Experts of a small language model.
Size: width 384, vocabulary 32000, 52.1M parameters.
Experts: 8 experts in each of 10 layers, 256 SwiGLU neurons an expert, 1 pick a token.
Training: a variant of SOAP for the experts, 5236 steps.
Below are experts of layer 3 (counted from 0) of a mixture-of-experts language model. Rows are named router (the router's row for the expert), down (a neuron's output weights, with its number) and show model dimensions 288-383. Each number is 128 + 24 x the weight over its row's rms, rounded and kept within 0 to 255.
After each expert's rows: "raises" lists some tokens whose logits its average output raises strongly, later layers aside; "comes before" lists some tokens at least twice as common just after its tokens as in all text. This comes from a sample of Wikipedia text that the model never trained on. Tokens count by the router's weight.

# expert 5
router [123 113 131 157  86 107 162  71 200 135 104 135 134 155 118 145 134 119 131  98 116 129 145 104 126 124 125 138 140 137 167 132 143 149 143  93 109  99 121 109  60 124 123  98 126 141 117 115 124 175 132 180 140 137 139 110 126 124 105 139 147 144 154 113 165 132  94 169 121 142 162 160 128 106 120 151 165 155 120 144 112 157 142 146 103 136 111 141 111 108 126 157 106 131 108 146]
down0 [113 142 161 126 123 158 172 146 130 140 115 138  99 139 178  88 127 131  99 110 110 166 127  81 117 129  96 123 119 136 127 124 120 159 147 137 175 121 149 185 108 109 117 150 163 125 118 119 143 141 141  67 116 125  79 135  85 106 142 149 108 154 136 123 166 121 141 178  99 155 117 112 112 148 122 123 141 147 122 125 107 117 135 151  84 151 144 114 129 136 165 118 163 130 109 117]
down1 [165 145  82 168 120 132 108  92 112 130 127 138 105 114 107 109 144 108 145 128 121 131 138 118 159 128 123 105 133 138 133  93 108 108 111 101 115 140 104 144 129 151 106 101  88 100 148 120 146 129 134 108 133 145 126 146 140 174 103 113 126 138 124 140 151 145 155 121 106 115 127 123 154 139 123 120 130 144 119 189 117 134  91 105 153 141 148 157 130 133 138 131 123 101 135 144]
down2 [115 145 133 147 151 116  95 112  83 122 107 137 162 106 130  95 169 122 122 139 130 157 145 136 101 131 151 117  96 135 133 143 126 129  90  98 138 131 135 123 143 141 119 145 162 141  88 123 154 109 109 118 121 144 149  33  77 171 188 103 129 147 135  99 104 156 118 156 145 152 142 130 104 112 151 109  91 122 155 128 107 122 126 172 131 135 143 115 135 104 124 111 133 158 114 116]
down3 [118 133 164  86  94 164 140 160  76 107 150  99 171 136 100 163 149 101 135 182 137 133 160 133  85 120 129 154  89 139 134 150  85  74 114 127 174 131  93 132 128 172 103 157 113 122 134 120 149 121 109 140 147 139 160 102 167  95 110 122 151 151 142 127 160 134 126 115 110 168 144 108  93  92 113 130 115 110 144 120 137 151 143 109 133 142 129 133 141  95 129 124 108  81  93 143]
down4 [120 145 125 129 138 105  96 147 142 128 133 158 112 137 119 131 116 122 171 108 113 142 127  65 121  96 140 138 132  81 115 148 133 118 150 159 128 126 133 107 128 125 174 139 130 163 103 131 123 150 132 105 108 118 130 142 135 161 120 106 153 132 105 129 159  80 119 138 186  91 158 139 173  92  65 137 112 128 111 150  96 172 136 166 142  95 152 105 114  90 117 151 172 132 101 133]
raises: " ", " the", " a", " 1", "a", " 2"
comes before: " the", " a", " his", " an", " its", " their"

# expert 2
router [146 149 124  94 120 107 131 102 109  93 122 112 101 143 117  85 129 124 124 133 180 158 138 125 102 129 133 151 115  96  82  88 144 143 165 136 128 121 124 118 133 133 166 103  92  91 118 137 150 162 123 160 123  80 153 129  78 134 124 125 134 121 146 146 135 107 140 144 127 102 158 121  98 123 152 111 146 159  88  91 141 143 109 139 148 132 124 145 140 125 125 138 114  81  95 132]
down0 [ 98 158 116 116 117 137 134 110 160 108 105 158 131 111 115 123 162 152 142 142 141 144 103 153 139 129 124 133 112 145  60 124 120 114 145 113 128 170  95 122 126 140 137 133  97 109 132 118 131 122 112 144 113 142 126 110 135 164 158  92  99 140 111 128  54 158 140 129 108 149 154 128 112  98  74 127  88 118 153 103 136 122  99 101 113 132 129 107 111 106 127 132 118 148 163 116]
down1 [140 150 162 119 104 117 115 127 144 154 133 125 109 135 126 123 132  99 126  91 118 110 108 122 173 111 120 126  98  83 152 140 123  93 162 131 159 104 103 106  97 142 154 120 126 129 148 131 158 150 145 107 103  89 106 139  97 129 144 195 172  88 125 194 147 119 144 123 116 175 131 142 160 131 175 146  90  63 107 130 156 132 129 100 144 133 106 116 141 116 138 142 140 136 113 118]
down2 [124 129 123 133  99  87 131 180 114 169 171 181 183 114 118 123 120 130 133 146 116 114 140 155 112 168 135 142 149 113 117 116 148  91 143 111 143 138 136 120 137 160 121  90 127 160 142 113 129 127 115 128 110  83  92 131  99 155 123  98 104 133 122 127 107 100 172 127 151 149 154 149  90 142 134 141 126 132 104 133  78 155 139 145 133 116 123  88 189 144 135 112 105 118 118 197]
down3 [ 99 155 136  85 130 106 143 130 186 137  99 136 152  93 134 117 140 149 131 160 155 100 107 136 127  62 113 115 102 124 169  91 115 114 148 118 154 166  79 126 122 166 126  94 122 120 169 145 177 153 126 145 128 179 108 126 164 149 108 104  59 152 162 138 119 162 132 100  98 113 141 117 112 139 165 143 138 116 133 122 131 165 133 118 121 122 132 133 152  93 136  99  82 156 106 111]
down4 [153 128 115 148 129 126 137  99 140 156 153  91  86  79 145 105 139 149 132 104 152 123 117 147 131 177 138 140 100 133 139 137 150  83 152 119  76 126 109  90 129  90 139 133 146  99  81 106 163 104 112 123 152 142 107 121  93 113 125 120  87 104 132 115 102 131 118 102 122 160 158 137 143 158 138  70 138 124 111 107 126 157 155 132 109 108 119 144 161 155 161 138 123 110 112 124]
raises: ",", "-", " and", ".", "s", " ("
comes before: " |", ")", "N", "W", ";", "E"

# expert 3
router [116 164 114 165  91 150 173 102 124 156 137 143  72 161 136 151 129 165 151 130 139 102 147 100  84 153 119 122 151 105 173  77 146 120 128 132  79 119 161 146 109 137 154 148 141 148 124  98 141 193 107 120 136 109 127 135 130 160 146 141  87 109 160 176 125 137 149 152 121 157 144 137 135 133 155 151 151 132 116 110 114 127 119 172  93 128  90 106 121 127  83 105 101 100 123 151]
down0 [ 73 143 140 105 115 120 140 149 125 124  84 128  92 127 103 125 148 154 130 156 143 117 115 167 106 136 124 105 150 131 136 148 108 115 131 183 129  89 166 105 102 117 138  50 125 108 146 163  86 117 161 114 118  98 125 111 125 117 171 183 112 101 135  89 126 117 134 144  97 144  88 131  99 107 151 134 120 144 113  98 173 137 120 126 122 101 144  96 113 107 107  81 109 139 140 110]
down1 [144  88  90 143  69  94  89 120  92 137 132 132 113 112 149 123 138 114 122 100 118 131 114 120 170 126 178 138 108 136 108 117 120 131 130 136 145 135 168 128 106  93 137 137 124 108 134  89 175 144 129 109 129 141 126 139 112 120 134 111 122 148 168  93 118  97 125 106 136 181  85 133 159 135 139 144 161 131 146 137 119 146 100 102 110  98 102  82 141 149 109 123 151  98 140 117]
down2 [157 125 138 182 112 136 129 112 140 121 112 129 157 112 107 123 161 144 167  96 103 106 122 126 115 132 123 125 103  81 125 133 146 127 147 138 120 105 158 118 137 140 156 165 144 171 101  90 122 145  81 117  99 138 134 179 121 151 132 111 138 136 159 134 125  99 106 142 122 152  86 162 122 145 132  92 149 107  80 105 110 152 160 102 116 135 148 117  84  91 152  98 106 156 146  83]
down3 [133 157 159 130 119 126  75 108 140 146 110 140 130  99 109 148 156 126 110 153 154 115 164 144 134 109  98 149 124  64  90 135 142 142 155 149 145  94 122 163 151 151 125 104 129 113 148 146 130 131 113 145 121 157 139 139 144 108 145 120 116 128 182 107 139 126 158  99 170  96 141 147 123 144  98 154 139 112 143 130 101 115 132 162 160 120 184 133 124 108 140 131 138 176 131 125]
down4 [110 139 159 119 105 132 108 122 110  96 166 137 164 122 115 103  80 150 135 131 127 106 137 135  98 123  85 152 123 130 139 118 130  49 135 119 114  84 145 177 114 138 146 125 136 105 129 112 153 143 152 142  98 131 132 115 158 115 103 150  89 117 160 168 104 125 140 120 120 144 134 114 163 142 133 155 122 113 157 114 112 138 133 127 103 106  99 147 109 118 161 156 127  59 128 182]
raises: "\n", " ", " The"
comes before: "\n", " ", " 0", " 1", " The", " 2"

# expert 0
router [111 124 145 111 119 144 140 143 114 111 113 146  94 143 114  99 130 135 149 146 104 120 139 167 133 173 142 141 135 122 141 121 184 168  90 103 152  89 123 145 145 154 110 128 168 157 133 172  84 134  65 176 159 159 142 150 142 108 126 152 166 144 155 125 147 149 143 123 126 128 105 116 121 116  84 138 186 180 153 113 102 125 178  98 102 132  80 127 139 105  79 131  85 172 121 133]
down0 [126 119 112 141 149  91 163 117 118 136 133 112  92 113 108 183 121  90 116  99 136 108 139 108 104 146  79 118 104  87 169 127 138 141 132 122  88 130 116 116 107 122 171 161 112 137 109 117 104 112 155 141 147 117 130 125 114 122 157 121 131 115 117 161 140 142  99 166 182 168  92 153 136 138 137 139 118 127 177 136 125 126 105 154 144 132 155 143 139 118 117 141 116  90 105 144]
down1 [108 131 113 168 138 111 178 112 146  98 172 168 110 135 133 114 119  92 120 159 162 120 117 150 111 103 150 116 111 131 124 164 100  88 144 114  81 131 136 162 175 129  94 101 140 136 103  90 149 127 132 124  97 116 136 117 127 128 132 127  85 127 112 132 129 136 119 164 139 140 130 128 109 105 107 178  85 110  85  95 105 171  99 161 158 115 139 158 122 108 135 144 173 109 113 102]
down2 [108  97 137 141 141 124  95 114 160  82 117 133 147 153 187 124 122 116 108 114 133 114 115 135 156 133 126 109 146 146 131 132 154 138 126 160 107 148 124 157 142 103 115 132 158 158 125 104 122 150 122 129 112 130 108 114 110 130 107 154 116 156 162 165 100 128 156  88 166 136 131 113 111 142 161 101 190 111 143 108 110 134  95 145 113 166 108 152 135  99 127 126 134 154 159 103]
down3 [107 110 149 118  99 136 171 112 122  91 147 128 107 123  96 132 117  74 161 132 132  91 109 143 105 129  89 142 101  92 162 147 127 139 156 136 149 131 151 133 114 140 139 106 131 117 129 138 115 105 120  92 173 118 136 110 108  91 137 115 146 138 121 119  67 109 147 117 154 111 153 137 161 118 134 136 152 157 105 111 135 129 111 105 161 207 128 125 138 133 135 131 147 140 135  98]
down4 [131 112 176 162 143 131 133 136 142 121 118 164 146 119 137 147 123 159  77 116 130 124  93 133 104 128 127 116 112 120 149 135 113 135 135 113 135 147  92 132  94 131 127 115 135 142 109 113 119 123 171 118 109 104  88 143 106 131 147 129 125 172 131 151 170  83 162 143 144 153 141  89  77 112 165 140  95 138 157 132 105 120 168 127 132 127 112 126 117 113  87 135 119 104 117 117]
raises: "\n", "==", "-", "===", "\"", "The"
comes before: "\n", "-", "|", "==", "The", "==="

# expert 4
router [ 88  73 113 125  90 135 116 127 122 123 111 154 119 107  95 158 129 158 127 121 145 143 120 120 109 150 145 132 149 131  73 113 118 124 134 138 102 102 135 122 139  95 167 125 101 151 107 132 169 108 154 141 126 135 142 113  89 113 126 168 139 101 141 106 116  67  93 111  93 132 133  77 129 110 116 117 163 125 129 145 114 136 151 164 194 127 142 158  93 142 133 133  71 123 158 134]
down0 [135 120 132  99 153 124 110  95 124  95 117 106 134 102 155 117 140 100 122 122 167 117 111 110 139  99 151 137  84 116 124  97 131 139 118  91  91 207 121 118 154 115  99 139 113 144 160 110 134 137 101 110 135 130  95 153 141 144 145 135 107 127 125 165 129 140  89 122 127 124 116 135 132 153 170 137 116  98 152 112  53 111 141  82 122 124  93 124 134 100 104 136 159 123 122 128]
down1 [123 119 132 133 135 154 126  64 111 150 102  92 157 125 112 137 194 141  92 144 132 125 106 151 126 133 121 131  89 106 124 109 161 114 130 154 168 138 145 128 105  78 105 110 104  86 113 107 113 112 129  93 144 134 160  96  81 119  56 135 151 143 116 114  88 137 121 141 110 160 132 128 124 143 144 132 114 113 149 109  92 142 125 152 138 134  84 136  92 159 137 145 168 136 172 110]
down2 [154 135 138 121 114 132 123 101  85 136 145 147 120  78 119 149 138  71 101 129 112  92 126 140  59 108 111 108 122 107 151 144 118 120 109 131 157 140  60 106 123 106 108 106 125 131 111 124 126 122 122 113 151 138 121 135 130 157  90 135 115 149 156 168 156 131 144 151 100 125 116 129 122 111 138  90 108 119 148 128 104 189 100 106 139 131 128 106 153 119 118 130 167 140 127  89]
down3 [155 139 154 130 117  88 155 138  86 137 162 143 151 136 121 125 167 151 143 164 129 127 123 104 157  87 125 114 124 124 134 116 139 157 128 136 120 134 146 143 132 141 140 158 118 112 126 128  93 134 151 123 108 176 131 127 156 100 114 117 141 152 120 104 117 164 182  96 110 130 121 153 114 108 120 113 146 139 120 122 134 108  89 111 114  91 103 167 123 115 143 182 119 134  86 101]
down4 [138 100 156 148 107 119 170 141 157 124 195 105 105 108 154 110 128 144 143 135 135 111  83 102 162 171 162 135 124 117 127 179 109 144 105 204 132 101 116 103 107 117 128 132 146 162 108 141 154 141 127 109 121 132 146 112 151 116  97 170 134 125  89 157 175 104 115 128 145 154 136 114 103 104 121 142 109 137 112 110  99 145 106  87 169 127 140 142 127 105 102 125 161 139 191 137]
raises: ",", ".", " (", " and", "\n", " in"
comes before: " of", ",", ".", " in", " and", " for"